{"moe_layers": [1, 2, 3, 4, 5, 6, 7, 8, 9, 10, 11, 12, 13], "balance_bias": true, "head_dim": 32, "tie_embeddings": false, "init": "normal", "init_std_up": 0.0579, "optimizer": "soap_variant", "lr": 0.00285, "decay_shape": "linear", "final_lr_fraction": 0.05, "batch_tokens": 32768, "steps": 8393}
Below are experts of layer 11 (counted from 0) of a mixture-of-experts language model. Rows are named router (the router's row for the expert), gate (a neuron's input weights, with its number), up (a neuron's input weights, with its number), down (a neuron's output weights, with its number) and show model dimensions 0-127. Each number is 500 + 40 x the weight over its row's rms, rounded and kept within 0 to 999. Numbers have three digits each.
After each expert's rows: "comes after" lists some tokens at least twice as common just before its tokens as in all text. This comes from a sample of Wikipedia text that the model never trained on. Tokens count by the router's weight.

# expert 3
router:451523480489499482450561524518453496511469513481464537445546496477540523476498511459570491522535504463444463478488489538474552554498481522573610514460500510526490507462479466464630510470398489518506543513519477527461484496512486489540482538539410500571411468464447499488425424404552514480456534510491465489459468535493496483507474470422490477488526554521486496488557467597492570512484
gate0:484510500515482471476553450574493585476462548491479495446550512580483637437494521485520484546484535553496525577516524519485495488490501471525468480503420429539428568480535543531499497495448557450498496493477471504534492458479518501506522551556414498568462420558485486504500460442503524529465533502539506449553474472423391492471469532462486501532489511541529548493508479572549516484477
up0:440490501522503524418463464513501459534507449368576495453515479459481444502510453444490541496548461520446482472456481438507529490486468516485443428491475530533564488493432530550478456533485522496455522404454521480556513452505509487519520521509578542444518532460489538489480526483516460534522451536522453535556566457474513576594496516513505489474516447467490464510391483569538469516507
down0:558455479587576541477517499463539509583553550495537509522466490527508483555516488507528469517565400498428480485505532514523467493566488474561507548483499560530551494454420472531397435515519491498583449519498455488532486504525468560482577536500520442530463522471482503492523457564466485525540491567503475445497564492609489509478413477503542471465475478547482533537475521500532502503542
gate1:498557440535480435472501464521493461500486510485545518532518527497532515514517523518473493519501492549499565515505498511542464523517537541544507511576459597530540527516428455461489482490515506441528507437425519477534466527551416520472453504481411531563411512424440519525490430495399521518452508517436515412469531562533487485478505448525583477531532471464450540484497448540475439561496
up1:541506537526518501546515464532449555441514502589537510540512540470416513517531515550477497473552501473514519471500536515529479465428505510527446529423493433479475529486483485548455488522480566472551476489542441514419594479458488508529509490505491435458465426553516476485554523477487520541495554533438434537535426588506449501434539510484460440448524505518507410485497436462573509471458
down1:466449393439548518501437509522498515484490545532487495530554471533485545546510525562585524559515470492459450580569560467545431492483558536505460476513542534508491479405515542496559502545539479489470525492504515455570564532501485505462477507458464563501500494442534486547504537479469469478458512532459499527515431451448520545533465513486592584514415532492517507494468572547467489531541
comes after: "2", "1", " | ", "| ", "–", "; "

# expert 20
router:498502478468556519470550528551478499509459482532417557518539516522489490452545519461533492483596401496406499455524449480516537522465528500514532541508585578524461422519502471508536477525492482543483551498500469509486468471516530461537485589548492497590488502518446455387475451506501538456371533511454533509480473497449482526539478490481490476558454497486461483456559440516532508523509
gate0:580499451549454515511515489496472491451470474473514456550521512542453457462556503508506541460491513563461447522533530487473510568503546509485490571389598540458501514477504476521508426548431436510483468454533465540473493479535495544500503517560484545570546428521481509471529525486516593534488481471482490500513577548507485422549565455487412578519427476482534519448480551473488491490513
up0:471585539488492527475463469526492520539491523514456532476460507487522513540509527534558489538528442561498517453493460521557456526537476446601506450538481434478515469482410500549515558506598607539545483573457518539523478449449482487546526513423510471470470468458534503577473456515519428494536522500502498516513456466546472530481462545576482447501531504492513496462518399508534537472422
down0:495450454498493409439491532460419520496555510597474507489527516503475488510480489504531480514500521404460499547543465586506524490526498493532450583506552484440432547542480500522471473450506531532516531467499463537512507487508437489523491521477523559403576528547515588529446414498532485466491420470482487484528517493511485432467493474552546439577411508522481533509557523446514495527483
gate1:508434482504476512485461541503561508407481461501587481555491465514484536478512478504492519556460514568421511498505456472559498557482514538503541516409547455493468542521457481515493474468478541465460470594550527518434474590481495568536544442463506546538488466427469512457515514433512485483443577481513556513492490454463589478548447490510504515496411540502562462472486522481487575506519
up1:502556507565539478457531534613489521544514526497455500493502541434483511483556402487538490501555489564544489549492456589406509487507580509505567452470507476516505496554487564493447580542481498514495492488550515494527538514531441548484477516476508510484473479508552501531528494542538530459553503471575513541517565565489433540540463474481520473522440508535507491473503601436477523594504
down1:520579496491517523503507495529503560470550484539505504541470521451455524561487417485520590475522478504548542501497548521526521478517537547474536485495514467486448544490459518464530555482580498522514583463557477523518555466495550452489451533518463519470497448522477505514486501493620565448472498534459518503518504604472460481496511494435501460531568604547492601524486576440482433475528
comes after: "\n", "1", "| ", "3", "–", "4"

# expert 8
router:454488492480515535560525520451486498532476489465473543463511511505493511538551522483521530505469471490467436493517492550455606549469490529538544516453528526492515428502490499448593458512433454523410556499570507536424484500487502413488590544511540494499464460503443429447498518464516560445486522539541504508493462458443496521625495468487556544524500551545442528476505443525531565536519
gate1:440423448418493523540525536508501449550516546534518484457503518463479416589495525460457520529450505486536510519468479600460580490498524479508524509427524552404471517551526448473475478534461480517509521531510412474459472528417455555492500555509472493512481439531461467475501467539456543468454496472572481469525530437470474477544437538427511524551514487426513480464449489510527459515471
up1:486557514468489524480594506528569479525509508539497486455501444554443468479505482414476530468524490461486537514522473487524544566514487475444560526518543520457567505520427459479490508453511415463477454547524478455488483522428473454440472471427494526447563550509511521454577484522537477407450487534470486493463531521575521425498403528460495461472480473512435553447534546470477495538452
down1:527521501498543535470515478523490492496515528510469504562495509420449491468427540430474496445516507365519472440481536527525511569446440536523501519507426458523465478511434512499409535517463481477469403495526492519539502460471525526495579456526485541555519457523499521476518514457497449443459490473499494554523555495480438380514559507491588497443488494419505512554496529522522450500466
gate2:469434464446537505517461480501442417591464513501463528429481447529472518520498464500497511576491466465437509546457475472514516476524448557499541426527526516460511504528544458531486503473449490556467488587516486586452517546544572508479624487478509561506542470421482473527520556451510474503540513537486559486536510526446544534530568490474473480508475546532528557430522533511450511480559
up2:484457519487543505461456446527482508480530495477466546478460455487434562486554572423597423474453481503558534459529529498452453528499447511491457519532507432507526503454473484525458453492509451449490491486484517488476501526557489455462538605419454474559464512526465461486511505525430532539512545483431527596513517473534500518544451534541461513464491553494457458506508415441472419494542
down2:461540490454507486544482561541512584493481458532524536474523479560511550525471446517453601567504495463517455467527485481530558544557530500454487429506470556448518462504484564524495460490459477506496462398502489488541501511530511474449466430473519467536451434570508467549522513523525499407520585495448527563454496512430488464509518448539482448446534495533544547481501511456396510468489
comes after: "\n\n", "\n", "==", "===", "|", "===="

# expert 10
router:512499478497562448476557435491462487577537556518508503508547491517471503493584519527547479452503466440463429473453457470473486509408486437505506468493544489505465422546502472480538464469470455587397526499562496461480594501527549495539520524539485470535476489505489492446511475462511501451417507483502480527449520469413494499490469510450562485501519556558428486432531435553537558529503
gate0:494607527556491455522508545525492555543496556527474470472435450438461566397510495553445530497472596491546438553481458471517513515432462429519607483484522500499511435510552536522522501548513467481476512557552511505476541479502516528562519570528454466497521550518501484494474525401473512475491525481509481517499508512447554453483450490514416529445514521549439504495485464549477479490442
up0:494469513479543519480533525503482469527482523522464529450516474500468538439491490499420496496515487471503528388459520529442441492465469614495464495524504440435480518503589489525484504474517473524528411518481504492465502461462482494520452626408388466466494467523520424460519529446466505556476524479525558515451497529540516465537492501446469470458511498461459494501493552449392470528514
down0:476500468543518449486494470582542407482457479464474528424503451525446474469472433515472520526474549505455553481533541492553491457444429484432511428458503509572454502523602401500503466497478447451516443500500502475474522508537524515492487556550530526469485503481512528557482458486471499521551506501561495489527545494596504545516543416553535580492533518512464441562495491484539440445497
gate1:514455506494458555496435449382528408526472485497533525514465511482390477490506487509497459505444546452422420474530519501521493501462512480497465430476512549465506444498470459521523412527478499476452454469606488504466514545541517502585474532513502468503488489463488516507483478562548481499517443523493526551481522424445504417477466579477501508440545577476485510458486529538440538508505
up1:542534533533508480419556527514516566521569502533505475493530458580506482559574508513455489444544507508506582469536494493544532534586490440458480605441522505472506510446530494530495568542425497448500502516492476464568471484500504529509555510494550558510471479515518423502483550480464471513537519504569484508541455564531538516526568470428452542550431453499543495520524528472568463508570
down1:563501518559455488526495485491505450500486429560538519482545477530494402586503520466567461500467522501519445504497496511543477499443498508572469406508487458483511540571453472547565446521453502465471525424457524457508509541482543509486470539464485549497420521439453512543549445538483518462511505554443533556465484533487564480544476467479530534492441492558499503419522520563422454516572
comes after: "\n", "\n\n", " V", " v", "-", "V"

# expert 6
router:480551468471534463449501497524460505564478461511491552452506557542516449482556495457561476472466468480489474483532436460462492632494419533537535524484549505512467452462477497467557489478398474517473555463571439484472511504502576462497492569513487422626493500537513463464466432457556519524518560496519453490447472519418503512488483514513496495512509498472477487500584488544498489500439
gate0:518536494569566481490463515535504420557459429528546543506568461556505474416607467498509518507524458480489454539503563477493470468496408546555545461562460550505479490510417532481525482539469545484573556496504551440527447492496498510490509539474469469518523496450524514516507521517524506495492505494460457518429506461473531465527542440447502555537501538535381535550476435471497484454448
up0:511577540481555490539472459539486476579517521536593485455575503475474459485505400485445552493472545429512496474495475511522473435440453477555535427522466512479482463502455534436520539480499457509486544500495494517523512491486492503568529538464527487526541498588460441546499528488452519516465449527572508472488491510460394495532519564489504512490491534488524609446570513440501484409493
down0:522571478511540507519544502416536513492512538510507535442393470528545517435493509459426458499444490556533511538488453541460504524377514489503471504428505479463574551512523517506534441494545496556485502589537471486499467474425497482469577531504555516515485455503411512520465451490519580540512476457456447519468518498504522482539434555522449499579492528523496474481447569475528497536517
gate1:489534513519571470509465521480458476494494514496467479513557571453502464505488550565478475446440542530527549485556481478453495606428452519535565497454483471546436485510597482499533528504480447527532518451559546495489505510500542596458462520506471496583432546524525484539491491421532546540411508522499487459542542461474475449431526470510517478575478503482513478496530483477456423425477
up1:458464500531455474497520428457548491451462524540570476535442432559515571493546505441527542447544436478543461516502544493532470380523549485562480533524507551444556469497481537518474520568471616455461485520490435510423488469492455460550525492463518491503590492492454479478477482518495519469537479470532479526487448525500512519520511535555538495516487492522476451525453545564596511540540
down1:488515492499538551535483481465443494513557589470485530452415472454455584559474447481509474509474495484560436518442547480525562562471544547570493534492545482542527473492468546523450566521460450530511480494558585480468463524578479546494567530507483424448489467473491490556523511556513482442508469527526583503577544489500476498490584460533502526531527452506476502585486494540516527485541
comes after: " | ", ".", ") | ", " ", "; ", " ("

# expert 21
router:486507470489470479498602443534506482545491503522514507459522521540452544479539557458532566477453490469457497452512452493538539563432480523571552585486518544475503549508442488515526494516483490458426560490540452521451489494476516526517480489512497493592447494502506520419418450438485600499494490545506435498511517500452537509567405466423564523548531474517454501497543518551530551544526
gate0:494585480583564489556545523491444434465550441460496499525495517486522540483456555436523546566456549527484554444580554465482533552479457502523526489470471566504557478527489447457500546511431515521441554487509488419481494487471503520570573426483534546512541487476479512553479458402507525537526445493504495523524545527454444515467482563461510476522479516512387482511513523475485480503499
up0:481472474525507529507544545515485510577534547519565505537496507457481570476479516478504477472459461446454496456565473428516547494504506430405506475496443529498537460409522509579504477508500479546416535423519494498493571537490486398440483475464566503496528543466503429499494502500505599544442484555484556486483538541481541520490493478507446559404530475561488436453484504507467510496526
down0:456508478434496521464489465519533439515504527625578496489448446572466504534445483489461497502510476525508468520479458433448466489557508434545528520486556540443521483496510522500429513482515473535468497543568460574557524491506472561560396489512491449442479528560470479503494535499557539559523532492471503450575470520461507515558559533505581523547553519525516449423509520488524484469540
gate1:487584446549441537559534507517496483458486472517474521538497545399453493465482544537457562477505572540479550517473524466506465536457401494482554498477530450540477530510501520488550456513457459496491559530478493481512563451433534454489451557457579521536523432536448476523464567562455564493463527477496436526403450473498526519477486480529545573567526477512495503535555506455522517500524
up1:498536492525468494525528487496449531452458494544438481478481548427452512457483548558424520512554630487538550530471540538513506563498525490449569514527498521496499496498504541508526507465412477516515548571515447450578485472543594504448509563420501475523543489512431509482457558522463526500465571526508448498435441515496483506482481540482541566561522501537550467486542488442566507517532
down1:524477511520548497586487505553505492520468536496479556569496429518462585476468520478528497520492536551536469449447496532502427572458488477477499516478553552502557555544419473480586493581555497449507596508538448477490514479530499538382533515420460503521495418484482457469483489483582561508461481472534482467482547482469474470473503507516529451497562547535470490558474520494528477467532
comes after: " |", ".", ")", " |  |", "==", " ="

# expert 25
router:487542466493520512423541471514512491529491473489456502385475481536472527525509504511477482471541478477447451473469429536469534552421439528531504564455538507583477493463454479536555453501461458505489446476558469531459466483472553450504487589531471466564500433511532440495487469426581541509458498534520441536399446487463543489496443428496540472529466529519470529496544477520545556467519
gate0:498545545560480584523493531500586459542429539526505419466471478477563538535464510496497428477513471536458434529518487453493447469477491484409462566451501538566515538484510430438474442499491547523494581502507508510553537557484526476516517486497520498505467519489534463511467555478468543527565524597526439488579488486534505540422466489455502449540582478539507462423469483533494482512509
up0:492392473449536475495497517510526519546498512428440556494522519516453460480580460510434427533514509491515520529612522577479454460512528476476450435465508491495456518536475481462494432520505595435484472377464445457490539412500511483498505485510496495455484475467442526476556507483521505503499467519502474484514526420483475506491485553595466476561480551473425481534477544487483492471474
down0:442479500494519506544469562486520525397439481489476444478477514609526420456479565433499437541480546475532542477548559545529416542496468443514502521508482505438474494477484494514544482528525567579500475465498483434498477578499395557542543529495520536509496482556486477460541546497583528520518465578526514464510521501528501464562476530446519568474498467472494528460439522490522499481476
gate1:514491446487529430566497558498542529439417538504481519523516469481479469468530540536456438508517510489463512490488501481500546546447456496470382458465574492464464525510543516452513423547474532502479444530463546515512495544470448495501615532514501451530416504491488476487455478431547486525502559554564521545480470518535439547414475505483505534448455535481414491541535574498524487472531
up1:459465494487489443510538561521541514480485551494530529556519419522566543482463532542508475511497474517393557509521453493441467446536462517417485503508550452505508435409493490513542542550485508514501482498495545566427509535467470506504609527504429517428548471467444432517480490512486504499523560515502454525491459490500499472492513566494526558509508521542579537499624498524484556520559
down1:550539508466486468492426484440490533553546468526481511455507516472494490463538455551601544407558558550574490550539518494479573453466533542487522535557501466534479479431431482523477503509499469448461488520546552465466490494506520543525483459491459482521513544450496476632477488457487497466526514513470404458431513517510477424534497504572541468500561504481498482570532461520556537530514
comes after: " ", ".", " | ", ", ", " on ", ","